python train.py --d_model=384 --d_shared_expert=0 --activation="geglu" --moe_layers=[1, 2, 3, 4, 5, 6, 7, 8] --seq_len=1024
Below are experts of layer 4 (counted from 0) of a mixture-of-experts language model. Rows are named router (the router's row for the expert) and show model dimensions 0-127. Each number is 128 + 32 x the weight over its row's rms, rounded and kept within 0 to 255.
Before each expert's rows: a language model's description of what the expert responds to. This comes from a sample of Wikipedia text that the model never trained on.

# expert 52
What it handles: Abbreviations and codes. Uppercase abbreviations and codes in tables and sports stats, such as US, USA, DF, MF, MW, BRI, country codes.
router [ 81  82 101 164  11 101  71 165 122 177 129 189 131  78 156 127 140  68 207 102 173 124 123 101 149 124 150 176  91 164 122 135 154  67 209 148 100  95  83 141  60 119  86 101 131 143 177 160 162 136 136 147 191 149 141  77  76 127 115 102 181 156 184 183  94 142 137 113 182 161 163 102 109 118 190  98 108  54 153  98 123 169 165 152  85  95 134 105 139  91 106 151 121 109 149 144 120 100 104  89 147  99  99 132 119 114 184 144 151 216 149 156 154 111 147  95 146 128 153 171 143  57 114 136  91 105 100 128]

# expert 33
What it handles: Abbreviations and capitals. Capital letters and short codes in names and tables, such as position codes MF, DF, FW, country codes FRA, ENG, and King, Dr., National.
router [145  91  95 141  17  49 117 107 100 144 178 208  91 135 164  97 144  94 123 131 175 140 180  72 124 146 160 109 110 158 122 104 160 152 135 175 116  97 144 153  57 135  99  88 138 100 102 131  99 142  98 164 165 120 169 115 127 109  74  92 199 165 155 130 100 135 113 146 205 175 198 121 120  95 167 119 162  77 139  99 168 148 194 132  95  66 170  80 117  87 163  76 131 101 141 127 127 125  57 123 168 122 209 134 139  92 107 157 185 169 120 149 155 112 113 124 154 158 147 148 161  59 159 130 124 143 102 122]

# expert 2
What it handles: Place and nationality names. Proper-name pieces for places, nations and people, especially York after New, States after United, British, French, Russia, William.
router [128 108 103 120  23  93  77  89 109 194 157 192 110 140 237  53 157 113 151  88 183 145 173 120 150 186 164  97 127 104 153  86 129 146 130 170 154 113 154 118  73 152 122  54 175 144 135 144 113 132 126 143 165  78  90  96 182  99 107 161 192  99 138 118  89 171  87 142 163 175 166 118 122  55 119 149 165 100  99 105 137 137 144  89  72  62 154 100 154  96 102 106 108 124 128  95 172 109  37 144 118 114 213 131 115 114 135 114 146 152 147  94 138 134 106 120 113 123 127 136  89 125 175  92 145 115 107 104]

# expert 58
What it handles: Conjunctions and connectors. Coordinating words and separators linking list items or ranges, such as and, or, &, slash, en dash, and to in ranges.
router [ 60  81  92 132 140 116  82 138  86 164 118 149 168 150 145 151 122 129 145 151 121 103 144  96 150 138 117 129 108 177 122 132 146  70 118 199 142 133 117  66 130  90 114 152 153 130 138  89 180 113  76 134 135 144 135 112 100 133 131 124 178  58 159 121 146 125 138 105 140 131 114 154 116 165 156 163 135  74  88 105  87  94 189 146 127  93 130 143 149  62 183 145 191  96 102 122 162 122 104 165 120 116 150 155 121  92 125 130  63 163 152 125 192 108 169 140 114 162  83 120 111  67  89 116 107 166  77 128]

# expert 41
What it handles: Word-final pieces, particles. Word-ending fragments and adverb particles, such as out, off, all, up, plus pieces like by-te, ence-phalitis, Shaft-es-bury.
router [ 88 107  63 166  89 131 127  83  98 106 183 159 109 158 130 132  84 119 141 158 133 106 157 112 116 148 111 160 164 123 159 103 100 128  85 193  93 163 137 151  74  78 166 139 111 120 116  97 132 141  75 130 139 104 126  79 115 115  78 122 144  84 127 114 133 173 152 102 134 141 121 140 106 161 148 114 110 111  78  81 103 140 138  83 121 109 117 129 168 101 128 151 170 164  85  89  99 100  91  96 185  51 138 127  87 109 111 171 133 126  58 117 148 105 143 148  92 138 135  90  93  71 158 173 105 202 121 105]

# expert 40
What it handles: Degree and comparison words. Comparative and intensifying words like more, most, so, very, less, often before than, plus instrument names in album credit lists.
router [ 97 105 106 123  99  93 133 105 118 111  98 214  96 140 161 122 140 154 150 124 155 156 130  65 141 192 115 153 103 141 130 118 164 122 103 207 132  89 146 138  61 150 150  95 184 158 129 172 155 179 111 105 160 148 146 139 102  81 119  62 125 104 138 122 177 179 171 112 122 179 193 133 136 158 135 154 120 126  96 127  86 117 138 100 204 141  83 117 126 164  76 113 123 135 107 114 171  54 105 102 169 194 133 134 117 138 118  94 126  98 122 153 136  97 133 197 107 143 111 104 116 106 179 136 110  99  75 157]

# expert 5
What it handles: Table cells, foreign-name pieces. Pipe separators after numbers in Wikipedia tables, plus mid-word pieces of Japanese or foreign names, such as Nob-un-aga, Hid-et-ada, Avic-enn-a.
router [ 93  81  39 199 162 122  41 144  83 217 183 184 162 135 142 113 153  93 138 182 129 112 105 128 186 138 157 163 141 173 111 174  86 107  89 144 142 101  82 149  81 115  84 125 138 160 106 123 142 148  78 101 106 155  58 143 133 133  98 123 154 101  87  87 134 116 147 172 145 148 170 109 132 105 158 121 138  52  84 119  75  89 114  96 139  64 107 114 113 121 163 122 137 104 101  77 136 125 130  58 216 105 156  97  91  84 130 128 129 126 111 150 123 108 132 175 134  78  88 131  95 162 122 130 112 102  87 121]

# expert 13
What it handles: Sentence and field openers. Line-initial or sentence-initial words and list-field labels such as In, On, After, Born:, Died:, plus table-row pipes.
router [ 95 113 103 131 117  93 119 210 142  75 149 161 126 105 148 105 123 102 152  73  99  84 150 144 108 110 131 167  75 139 154 161 111 135 105 135 130 158  75 149  83 147 173  98 132 123 151 122 137 162 119 115 135 130 158 124 134 119  29 163 113 133  73 138 191 107 133  84 120 142 148 141 106 163 144 113 178  90  72 118 153 178 100 118  70  79 155 133  90  93 105 115 183 121 124 112 126 128  86 154 130 131 178 125 154  97  99 110 135 127 102 114 135 128  78 148 139 104 181  93  95  73 172 149  67 114  95 125]

# expert 22
What it handles: Head nouns of phrases. Head nouns ending multiword names or noun phrases, such as Atlantic Ocean, World War, film, television, Railway, ghost town.
router [ 75  91  43 200 123  78  73 100  90 136 117 165 130 141 186 112  90 124 159 127 161 147 147 199 131 147  89 196 150 162 102 179  66 137  90 191  73  78 170  96  51 118 123  93 170  87 127 172  92 114 127 107 165 120 156 167  83 150 135 108 135 134 187 116 107 146 198  94 148 146 128  91 105 110 162 210 158 153 123 129 166 111 135  87 119 120 102  90 176  75 111 127 134  75 141 116 133 103  77 121 167 114 140 145  83 145 136 159 131 136  88 160 105 117  79 128 136 139 146 143  92 110 126 151 108 175 112 151]

# expert 38
What it handles: Organizations, parties, team names. Words inside institution and team names after a place, such as Army, Party, Senate, House, Red Wings, Blue Jays, States.
router [128  68  70 166  74 119  83 133  89 123 176 150 137 120 198 109 134 134 200 137 103 106 115 146 187 187 151 113 153 152 120 131 112 124 134 108  81 127 166 103 126 109 142  89 124 105 140 127  93 128 115 103 112 108  65 107 168 132  80 138 112 156 164 129 126 140 126 142 158 128 129 137 148  79 157 117 154  79 153 143 147  88 133 101 128  94 153 151 143 133  59 126 112 111 115 121 163 111  52 110 103 137 147 107 104 143 141 134 166 157  41  96 115  85 138 169 126 114 109  87 143 138 109 116 103  84  91 107]

# expert 44
What it handles: Clause-linking connectives. Conjunctions and prepositions linking clauses in biographies and plots, such as as, when, while, where, became, of, by.
router [145  56  91 149 105  55  90 132 156 111 149 146 154  99 136 129 147 165 169 139 137 115 145 146 151 111  96 201  84 134 114 120  68 174 113 139  72  84 108 141  95 116 141 120 141 118 133 145 134 139 153 134 123 123  81 126 132 154 141  72 166 103 103 129 130 143 166  91 158 120 134 122 162  43 151 152 159  72 143 131 140 124 120  46  92  91 212 140 114  93 157 142 145  78 120 115 125 152  87 153 152 155 129  93  39  98 159  98 147 220 166 115 146 122 114 138 116  99 191 125 101 102 192 204  88 140 128 111]

# expert 37
What it handles: Dates and ages. Date and age pieces in biographies and tables, such as "(aged 89)", "2016,", month names, and years after in or at.
router [117  80  71 153 112  81  63 101 119 180 164 140 169  89 177  90 152 166 174 113 150 109 194 161 103 123 135 128 124 190 118 146 115 154 147 139 100 130 143 124  89 165 149  52 179 131 112 136 186 138 167 127 133 118  88 103 143 104 123 177 140 125 132 130 110 101 145 112  91 131 134 127 117 102 152 131 129 137 116  80 117  71 118 147 152   8 164 126 157 136  55 164 101  47 111 145 104 116 118 140 171 130 178 174 115 122  95 143 110 207 167 162 134  90  83  94 105 100 178  80 127 118 193 127  39 136  90 138]

# expert 26
What it handles: Commas ending words. Commas, usually fused to a preceding word piece (s, ),, er,) in lists and clauses, plus digit groups and coordinate pieces like 26″N.
router [138  78  70 164 123  83  63 136 118 132 138 141 138 141 139  48  91 146 148 119 149  75 122 142 196 135 159 125 115 166 123 139 141 143 141 110 121  83 178  80 104 105 129  68 200 161 143 120 154 175 169 133 170 185  85 145 127  97 157 149 158  69 164 132  70 144 131 145 132 159 132 140 141 177 173  75  88  92  98 143 103  68 135 175 140  78 149  46 176 123 117 111 120  99 101 150 110 124  96 142 185 124 207  94  57  42  96 136 133 141 149 119 174  44  52 137 141 169 131 112 115 143 142 116  85 152 125 170]

# expert 31
What it handles: Commas after words. Commas attached to word endings, often after introductory phrases like "According to sources," or "In the brain,", also "s," and "ing,".
router [ 77 100  97 173 103 124  69 110  71 133 149 147 216 109 167 124 110 161 166 105 179  87 110 114 163 178 106 168 147 124  98 127  95 152 156 125  91 103 171 126  68 108 120  64 176 135 144 149 161 165 142  76 135 181  75 101 125  90  50 162 201  94 132 126 134 115 135 119 190 169 147 119 127 140 130 114  69  99 124 188 116 141 192 124 111  94  95 133 140 102  57 128 106  80 116 120 128 137  97 192 156 124 207 150 103  38 117  95 103 174 113 196 172  51 120 140 138 188 101 115  81 122 117  90  75 156 158 159]

# expert 43
What it handles: Foreign name particles. Particles and word pieces in non-English names and text, such as de, La, San, Los, van, and German or Polish fragments.
router [ 84 120  62 137 122  95 118  89  49 154 185 165  94 195 151  78 110  78 154 152 136 102  90 136 117 193 127 105  93 165 140 115  95 144 121 181  96 165 104 107  74 115 140 112 188 117 138 167 161 131 160  98 103 147  49 161  84 141  93 113 112  79 174 117 105 110 106 128 154 138 147  72 124 114 199 192 115  89 111 104 139 154 107  86  91 100 140 148 115 109 157 114 156 120 107 124 132 111  82  74 208 112 145 120 122  62 155 123 150 159 123 126 217 111 117 132 115 133  86  97  67 115 161 135 129 150  80 127]

# expert 34
What it handles: Name-initial capitals. Capital letters and opening syllables of foreign personal and place names, such as Z, Sh, Ch, plus hyphens starting infobox list lines.
router [ 78  94 121 168 151 106 129 151  99 154 106 215 116 115 166 104 136  71 157 107 162 179 128 148 154 130 139 119  77 174 166 141 105  66 176 149 143 105  86 122 107 160 182 130 114 122 164 118 161 141 152  75  97  85 125 149 188 152 134 139 149 120 127 108  87 130 154  97 173 146 171 133 152 105 173 118 162 110 122  79 154 106 121 117 111  42 184 109 111 115 126 133 112 137 127  34 132  97 119 139 173 120 168 107  85  93  82 161 135  76 163 119 188  85 111 153  86 121 154  55  55 107 130 131 142 109 133 136]

# expert 54
What it handles: Encyclopedic opening sentences. Words in definitional sentences of stub articles, such as It after a period, is, a, located, based, contains.
router [ 60 109 107 149 115  91 156 147  95  97 160 163 157 113 146 119 148 131 127 139 140 130 161 175 138 150 115  96 133 144 162 136 143  67 109 127 195 126 158 135  56  78 113 107 159 150 130  98 124 117 120 150 144 148 145 169 188 109  90  97 126 130 112 125 141 175 151  63  87  99 149 127 166 126 167 135 102 131  78 111 142 190 151 129 119 108 168 127 151 171  96 141  91 107  37 167  95 132 144 133 156  96 135 131  69  46 166 116 122 105 181 163 127 100  96 155 153 197 126 142  87 122 120 130  83 119 113 153]

# expert 42
What it handles: Clause-linking subjects, conjunctions. Conjunctions, relative pronouns, subject pronouns and auxiliaries that start a new clause, such as and, who, he, they, also, had.
router [  8  91 139 158 164 158 118 202  55 132 139 154 168 170 153 145  89 127 187 131 152 167 127 101 114 113  98 124  95 176 147 137 153 113 153 156 124 107 113 144 109 148 139 112 186  64 119 160 131 162 136 114  84 113 116  61 147 147 114 128 119 149 174 106 120 144 163  67 145 109 188 133 106 109 112 117 155  31  97  86 126 105 121 144 145 134 153 108 173 141 145  59 161 126 100 103 186 116 122 109 146 102 127 148  69  33 126  90  95 154 145 135 191 129 126 122 115 136  88 142  83  84  66 150 138 111 103 151]